config = dict(
    n_layer=9,
    d_model=192,
    d_shared_expert=128,
    balance_loss=0.00758,
    balance_bias=False,
    router_z_loss=0.001,
    shared_expert_gate=True,
    init_std_router=0.00661,
    lr_router=0.00132,
    norm_eps=1e-05,
    beta2=0.95,
    train_tokens=573800000,
    dataset='wikipedia_en',
)
Below are experts of layer 5 (counted from 0) of a mixture-of-experts language model. Rows are named router (the router's row for the expert), up (a neuron's input weights, with its number), down (a neuron's output weights, with its number) and show model dimensions 0-191. Each number is 50 + 12 x the weight over its row's rms, rounded and kept within 0 to 99.
Before each expert's rows: a language model's description of what the expert responds to. This comes from a sample of Wikipedia text that the model never trained on.

# expert 31
It responds to: Last digit of a four-digit year in date ranges, reigns and terms of office, such as 162-9, 201-5; also –present, BC, ago.
router:42 47 42 55 46 45 34 42 34 41 57 62 52 48 36 68 70 46 35 53 57 45 37 62 32 71 58 37 42 52 62 40 43 57 30 58 47 47 58 45 33 46 37 61 62 67 50 51 69 45 45 54 54 69 49 61 44 33 60 31 55 68 40 39 47 26 35 47 32 64 31 35 53 38 32 45 63 55 63 23 55 41 36 37 59 37 39 35 27 31 61 57 64 43 56 39 53 44 55 43 65 40 60 61 60 55 55 34 44 75 65 61 73 67 55 53 59 48 41 41 46 43 50 32 25 71 40 63 39 43 53 75 33 55 54 64 68 50 23 51 46 52 57 59 62 61 40 61 42 34 63 61 55 59 39 62 56 52 60 60 36 57 63 36 69 63 45 47 54 46 43 48 61 55 57 27 23 60 34 41 47 48 41 40 33 57 63 56 60 34 67 60
up4:51 44 50 25 33 45 54 47 49 36 36 39 50 64 62 45 45 34 37 47 79 47 17 60 24 47 77 62 53 42 35 50 45 63 41 54 48 65 70 63 22 50 56 52 46 61 39 59 56 47 49 50 46 63 46 34 53 49 52 68 60 66 40 47 57 49 50 56 23 37 31 35 40 53 33 47 34 36 51 42 37 48 51 77 49 35 62 56 64 38 50 33 59 45 56 45 67 54 60 36 40 77 58 49 50 31 68 43 63 39 51 50 51 51 50 46 39 60 45 45 61 35 55 33 53 50 55 66 47 46 43 38 42 61 66 66 67 44 46 57 58 48 35 45 58 61 57 35 30 49 80 51 51 43 52 45 54 44 71 54 55 61 52 52 60 80 39 27 45 49 62 44 52 57 55 59 47 56 65 37 50 47 45 51 19 28 52 43 48 27 80 45
down4:68 50 37 62 38 69 45 51 62 46 50 40 45 52 35 36 52 61 36 47 50 61 50 54 42 41 64 35 26 59 52 70 49 49 44 77 53 62 43 61 41 36 59 41 42 72 38 43 63 61 46 34 62 47 48 49 70 57 47 65 48 53 50 54 17 32 55 51 58 68 70 20 53 65 48 51 44 58 61 57 45 46 51 50 53 68 49 51 53 60 23 47 60 51 47 68 51 74 60 56 43 40 37 50 55 53 49 63 30 32 46 22 30 53 49 38 54 35 74 34 51 48 44 53 44 61 33 55 61 51 57 29 65 45 41 60 53 45 38 64 44 53 55 49 66 34 38 59 38 41 66 39 49 33 36 13 30 63 55 62 41 36 59 45 43 53 36 45 46 40 37 49 66 60 49 56 86 59 60 54 53 43 51 69 35 45 68 47 28 44 49 53

# expert 12
It responds to: Unit abbreviations after numbers, such as km, mi, ft, kg, plus closing brackets, numbers and quotes in tables, coordinates and statistics.
router:37 37 47 67 39 57 31 36 33 33 73 61 57 72 49 67 68 46 44 58 56 37 48 57 42 56 44 44 42 61 68 39 42 55 40 53 43 25 41 33 41 57 39 59 58 61 29 65 62 42 47 70 57 67 63 52 44 40 53 26 43 73 36 35 46 35 35 37 46 55 41 44 57 51 44 46 67 59 62 40 66 29 33 39 59 33 40 38 33 33 57 48 66 49 50 40 46 49 68 35 49 44 59 55 73 47 58 52 35 67 57 54 62 59 48 58 52 52 47 51 28 49 77 46 29 70 34 56 39 41 52 59 43 62 69 67 65 56 34 53 47 68 51 48 63 64 38 74 38 46 66 61 56 52 32 61 55 63 64 72 35 61 56 41 67 58 46 50 49 50 45 66 52 51 63 30 51 58 43 36 37 52 54 43 45 69 56 71 69 49 61 57
up1:31 37 53 47 33 47 64 49 43 52 52 33 62 41 48 50 26 39 55 36 50 49 51 51 43 49 44 48 36 40 46 47 44 34 46 47 55 40 50 20 38 69 55 58 55 37 55 65 39 50 37 51 52 35 22 49 51 50 35 62 46 74 30 55 47 24 56 39 54 56 44 49 30 60 35 46 61 29 81 54 38 35 69 57 57 47 48 52 69 31 42 49 50 42 46 43 55 56 65 47 47 54 57 47 84 52 41 47 34 59 62 61 52 62 44 56 46 40 54 63 55 36 45 52 32 64 65 30 67 32 47 66 37 58 57 42 53 39 28 43 67 42 45 45 46 66 48 71 39 45 54 55 75 60 24 62 55 80 25 68 17 62 36 38 69 49 57 34 46 46 60 55 43 46 50 42 44 53 49 46 30 47 56 43 49 68 55 62 57 47 35 54
down1:61 43 40 44 66 52 70 51 72 43 59 69 38 33 47 66 47 53 58 42 52 29 56 57 33 44 50 58 55 40 54 64 42 39 53 25 23 31 49 40 52 40 39 40 50 40 40 41 43 54 72 46 47 51 52 50 63 56 39 55 52 64 62 58 66 67 58 36 55 38 45 46 57 45 51 54 37 42 51 40 80 51 44 59 61 36 45 64 51 56 61 53 69 59 47 49 44 54 50 63 56 39 49 46 42 44 62 66 53 57 41 47 48 30 42 41 57 47 58 58 63 64 50 46 70 45 33 56 83 51 22 54 53 67 62 39 26 40 54 43 56 45 54 39 36 19 59 57 50 77 71 37 48 48 58 59 34 60 61 26 50 54 52 36 50 42 57 55 60 79 51 44 33 38 27 37 57 31 62 48 77 65 33 36 58 26 40 43 57 57 49 23

# expert 1
It responds to: Verbs and nouns ending a biographical or sports event clause before a date or place, such as died, arrived, resigned, games, season.
router:50 29 34 69 37 49 44 46 50 34 66 53 53 57 50 63 65 51 28 73 62 39 50 56 35 82 50 48 39 52 55 49 46 55 29 47 37 45 55 38 34 51 36 60 62 68 51 55 55 40 45 57 56 50 52 54 47 42 62 31 42 64 34 38 49 27 30 35 41 46 38 41 53 27 38 38 50 72 56 30 49 36 49 32 55 38 45 23 44 34 62 56 53 37 59 38 51 42 60 48 60 54 50 59 62 54 54 38 42 66 61 58 59 64 52 61 71 56 42 36 41 44 67 35 39 62 40 66 37 38 61 67 29 62 63 55 71 71 43 54 38 62 66 52 65 47 44 61 35 33 58 55 60 60 40 77 60 49 55 69 39 51 70 33 72 54 50 61 58 56 52 56 65 70 57 50 29 65 52 37 44 53 38 35 41 67 54 60 57 32 65 58
up2:51 45 61 55 45 41 68 54 49 75 34 39 56 66 63 41 50 58 54 63 38 45 55 39 33 52 36 51 33 55 50 54 36 52 36 59 59 86 34 69 58 40 42 64 71 62 46 63 46 56 45 51 52 52 49 45 49 55 62 65 45 43 36 52 53 32 59 35 70 50 38 28 48 46 54 65 31 67 49 40 48 57 51 42 45 49 45 74 47 61 51 34 55 58 64 55 38 58 57 64 63 56 48 43 45 17 50 46 48 51 61 63 61 60 52 40 68 72 57 45 20 42 47 52 74 45 45 70 55 15 75 40 41 58 65 53 57 53 51 46 43 56 48 45 55 35 69 49 64 25 54 72 28 43 71 41 46 54 49 68 45 55 56 22 60 40 39 45 45 66 51 30 71 41 55 48 40 56 64 57 49 41 60 42 53 62 39 45 32 39 43 70
down2:70 39 28 66 82 59 41 55 62 72 42 43 49 31 47 44 24 73 66 58 49 43 69 56 40 50 42 56 20 37 56 56 44 45 65 56 39 43 62 54 48 57 56 43 48 60 48 39 61 37 55 18 30 62 32 69 61 79 22 56 56 66 33 47 54 50 33 50 29 52 50 67 49 46 33 51 47 57 51 51 24 51 52 46 47 44 49 53 54 44 38 46 47 51 55 46 37 40 38 22 45 65 46 70 53 53 48 38 57 68 38 43 35 47 69 56 43 44 46 45 50 56 54 55 40 56 70 47 50 65 15 57 59 29 41 43 37 75 47 39 55 62 51 53 51 33 64 61 55 49 46 64 55 30 46 67 40 30 76 66 49 46 41 49 63 32 58 43 47 61 46 45 57 54 45 57 43 62 57 48 60 43 49 47 57 63 63 57 61 36 49 43

# expert 56
It responds to: Letters and syllables inside German, Nordic, Baltic, Finnish and Spanish words and names, especially umlauts and diacritics, e.g. ä, ü, Š, vestingwerken.
router:47 49 35 63 50 65 52 48 50 32 54 56 50 57 35 55 55 45 39 55 62 44 37 61 43 64 59 38 42 50 52 57 46 52 43 68 46 49 53 45 35 60 39 61 57 63 32 70 70 56 47 61 75 53 55 57 40 52 64 45 33 59 37 56 58 40 47 41 40 60 31 36 55 41 46 30 69 63 53 32 55 38 23 54 60 35 37 46 41 42 71 62 51 39 71 43 70 38 54 37 54 50 57 62 64 57 58 44 28 67 68 61 65 58 32 69 64 74 39 48 31 32 71 51 37 47 40 64 39 39 66 54 40 65 54 59 68 71 35 53 33 53 52 55 59 63 33 69 36 37 56 52 57 60 36 77 52 61 72 58 41 58 55 37 60 52 42 54 63 66 32 60 48 62 66 29 48 57 31 34 39 57 49 37 24 57 44 58 54 34 59 56
up1:67 49 41 41 56 64 43 58 39 47 62 47 57 46 40 32 44 59 40 54 50 61 32 49 60 51 56 59 47 44 50 70 58 59 41 30 70 50 73 53 16 55 73 61 33 32 52 45 43 52 56 46 76 39 41 34 42 55 35 54 41 47 23 32 59 60 56 45 43 50 62 70 51 43 60 46 57 40 53 30 51 51 40 43 44 62 37 44 55 52 55 40 46 57 41 33 58 28 45 46 82 59 35 62 50 69 55 60 50 69 45 55 43 71 51 39 52 60 40 46 22 53 34 48 41 43 49 52 41 55 55 50 47 54 52 21 49 06 47 47 59 40 45 38 30 64 55 31 53 43 65 53 60 60 52 60 30 65 54 39 62 51 32 34 37 36 57 42 50 37 61 40 56 36 44 41 50 72 56 34 56 53 55 38 59 40 52 81 57 57 69 63
down1:69 22 46 51 76 49 67 41 57 45 61 41 50 52 51 60 33 38 61 60 46 55 51 73 65 46 40 51 36 31 60 57 53 45 48 63 50 72 46 52 53 56 51 47 71 36 45 53 64 73 56 32 47 50 53 52 43 43 60 41 14 59 55 50 48 28 55 47 59 40 49 58 60 59 51 36 62 54 54 24 45 45 50 45 44 66 42 74 64 43 46 86 34 41 56 54 51 50 54 82 47 27 40 59 64 42 54 52 44 50 64 42 49 74 46 42 39 63 44 53 47 33 64 49 54 51 48 67 62 47 73 54 44 54 50 62 63 50 42 53 58 45 51 58 58 48 47 43 58 45 49 58 44 40 66 86 44 33 52 56 61 31 51 46 60 48 73 60 67 36 38 59 30 51 25 43 68 44 64 34 70 40 68 47 27 56 40 58 47 67 51 65

# expert 5
It responds to: Last digit of four-digit years after 201, 200, 195, as in 2010 census, the 1950s, 1948; also time-period words like century, reign, annual.
router:32 48 40 69 39 55 26 57 38 30 70 61 62 73 41 54 61 46 27 51 65 44 42 58 41 68 54 46 40 56 51 48 49 58 20 54 40 45 51 37 36 59 47 63 60 64 43 61 49 41 34 65 61 68 56 52 36 40 61 33 45 66 31 44 47 24 49 37 37 56 44 35 55 39 41 46 51 63 60 36 64 49 45 38 69 44 44 40 36 37 58 51 65 43 58 23 63 28 72 50 57 38 50 65 61 60 69 32 41 60 54 62 73 58 37 50 62 55 46 41 40 47 58 38 36 63 33 54 33 27 65 57 35 55 50 61 59 51 41 50 36 61 60 62 51 62 44 60 39 31 67 69 60 49 42 53 48 58 56 69 40 52 61 37 71 58 38 70 48 53 43 56 50 61 62 51 40 62 39 53 45 57 40 22 31 67 66 63 52 37 57 61
up1:42 46 55 56 49 47 46 59 52 46 39 47 49 58 40 45 58 68 51 73 35 58 45 52 48 66 54 75 60 37 32 47 60 43 52 47 35 62 54 31 38 37 38 65 43 58 56 53 48 69 35 74 41 19 21 48 39 37 31 59 47 43 42 55 67 53 49 34 26 33 60 46 36 52 07 58 54 47 42 41 41 48 73 49 43 66 50 39 38 59 46 45 44 47 58 63 39 62 58 37 47 58 30 71 38 39 52 27 53 62 46 43 59 49 75 37 66 53 65 57 26 60 27 35 51 50 54 31 46 44 54 54 67 77 40 49 61 55 51 47 45 52 49 50 68 59 23 43 56 55 71 56 54 49 35 57 46 52 54 59 44 56 57 63 78 62 64 51 47 33 50 28 57 45 59 59 52 47 67 54 46 53 41 68 52 58 48 55 44 42 35 33
down1:51 30 37 28 48 38 45 46 46 60 43 69 65 30 38 65 51 51 39 45 60 53 56 54 34 44 39 35 41 37 23 49 45 39 52 46 49 65 49 52 26 35 55 53 46 61 56 66 32 61 58 49 55 49 46 51 73 58 37 36 35 28 60 48 54 56 50 45 52 37 56 42 41 48 37 43 80 60 27 48 24 56 67 51 51 37 49 41 52 44 46 46 28 45 34 39 42 46 67 73 73 56 43 37 52 48 52 49 37 34 41 47 58 41 51 45 52 50 60 68 64 28 50 49 37 48 46 56 63 61 50 47 40 37 49 42 55 43 38 15 44 39 60 21 68 36 42 41 48 36 46 51 52 59 23 65 66 55 55 62 52 30 42 68 56 42 74 35 40 45 53 47 70 79 31 33 45 61 53 45 39 40 28 60 58 62 36 61 39 52 49 40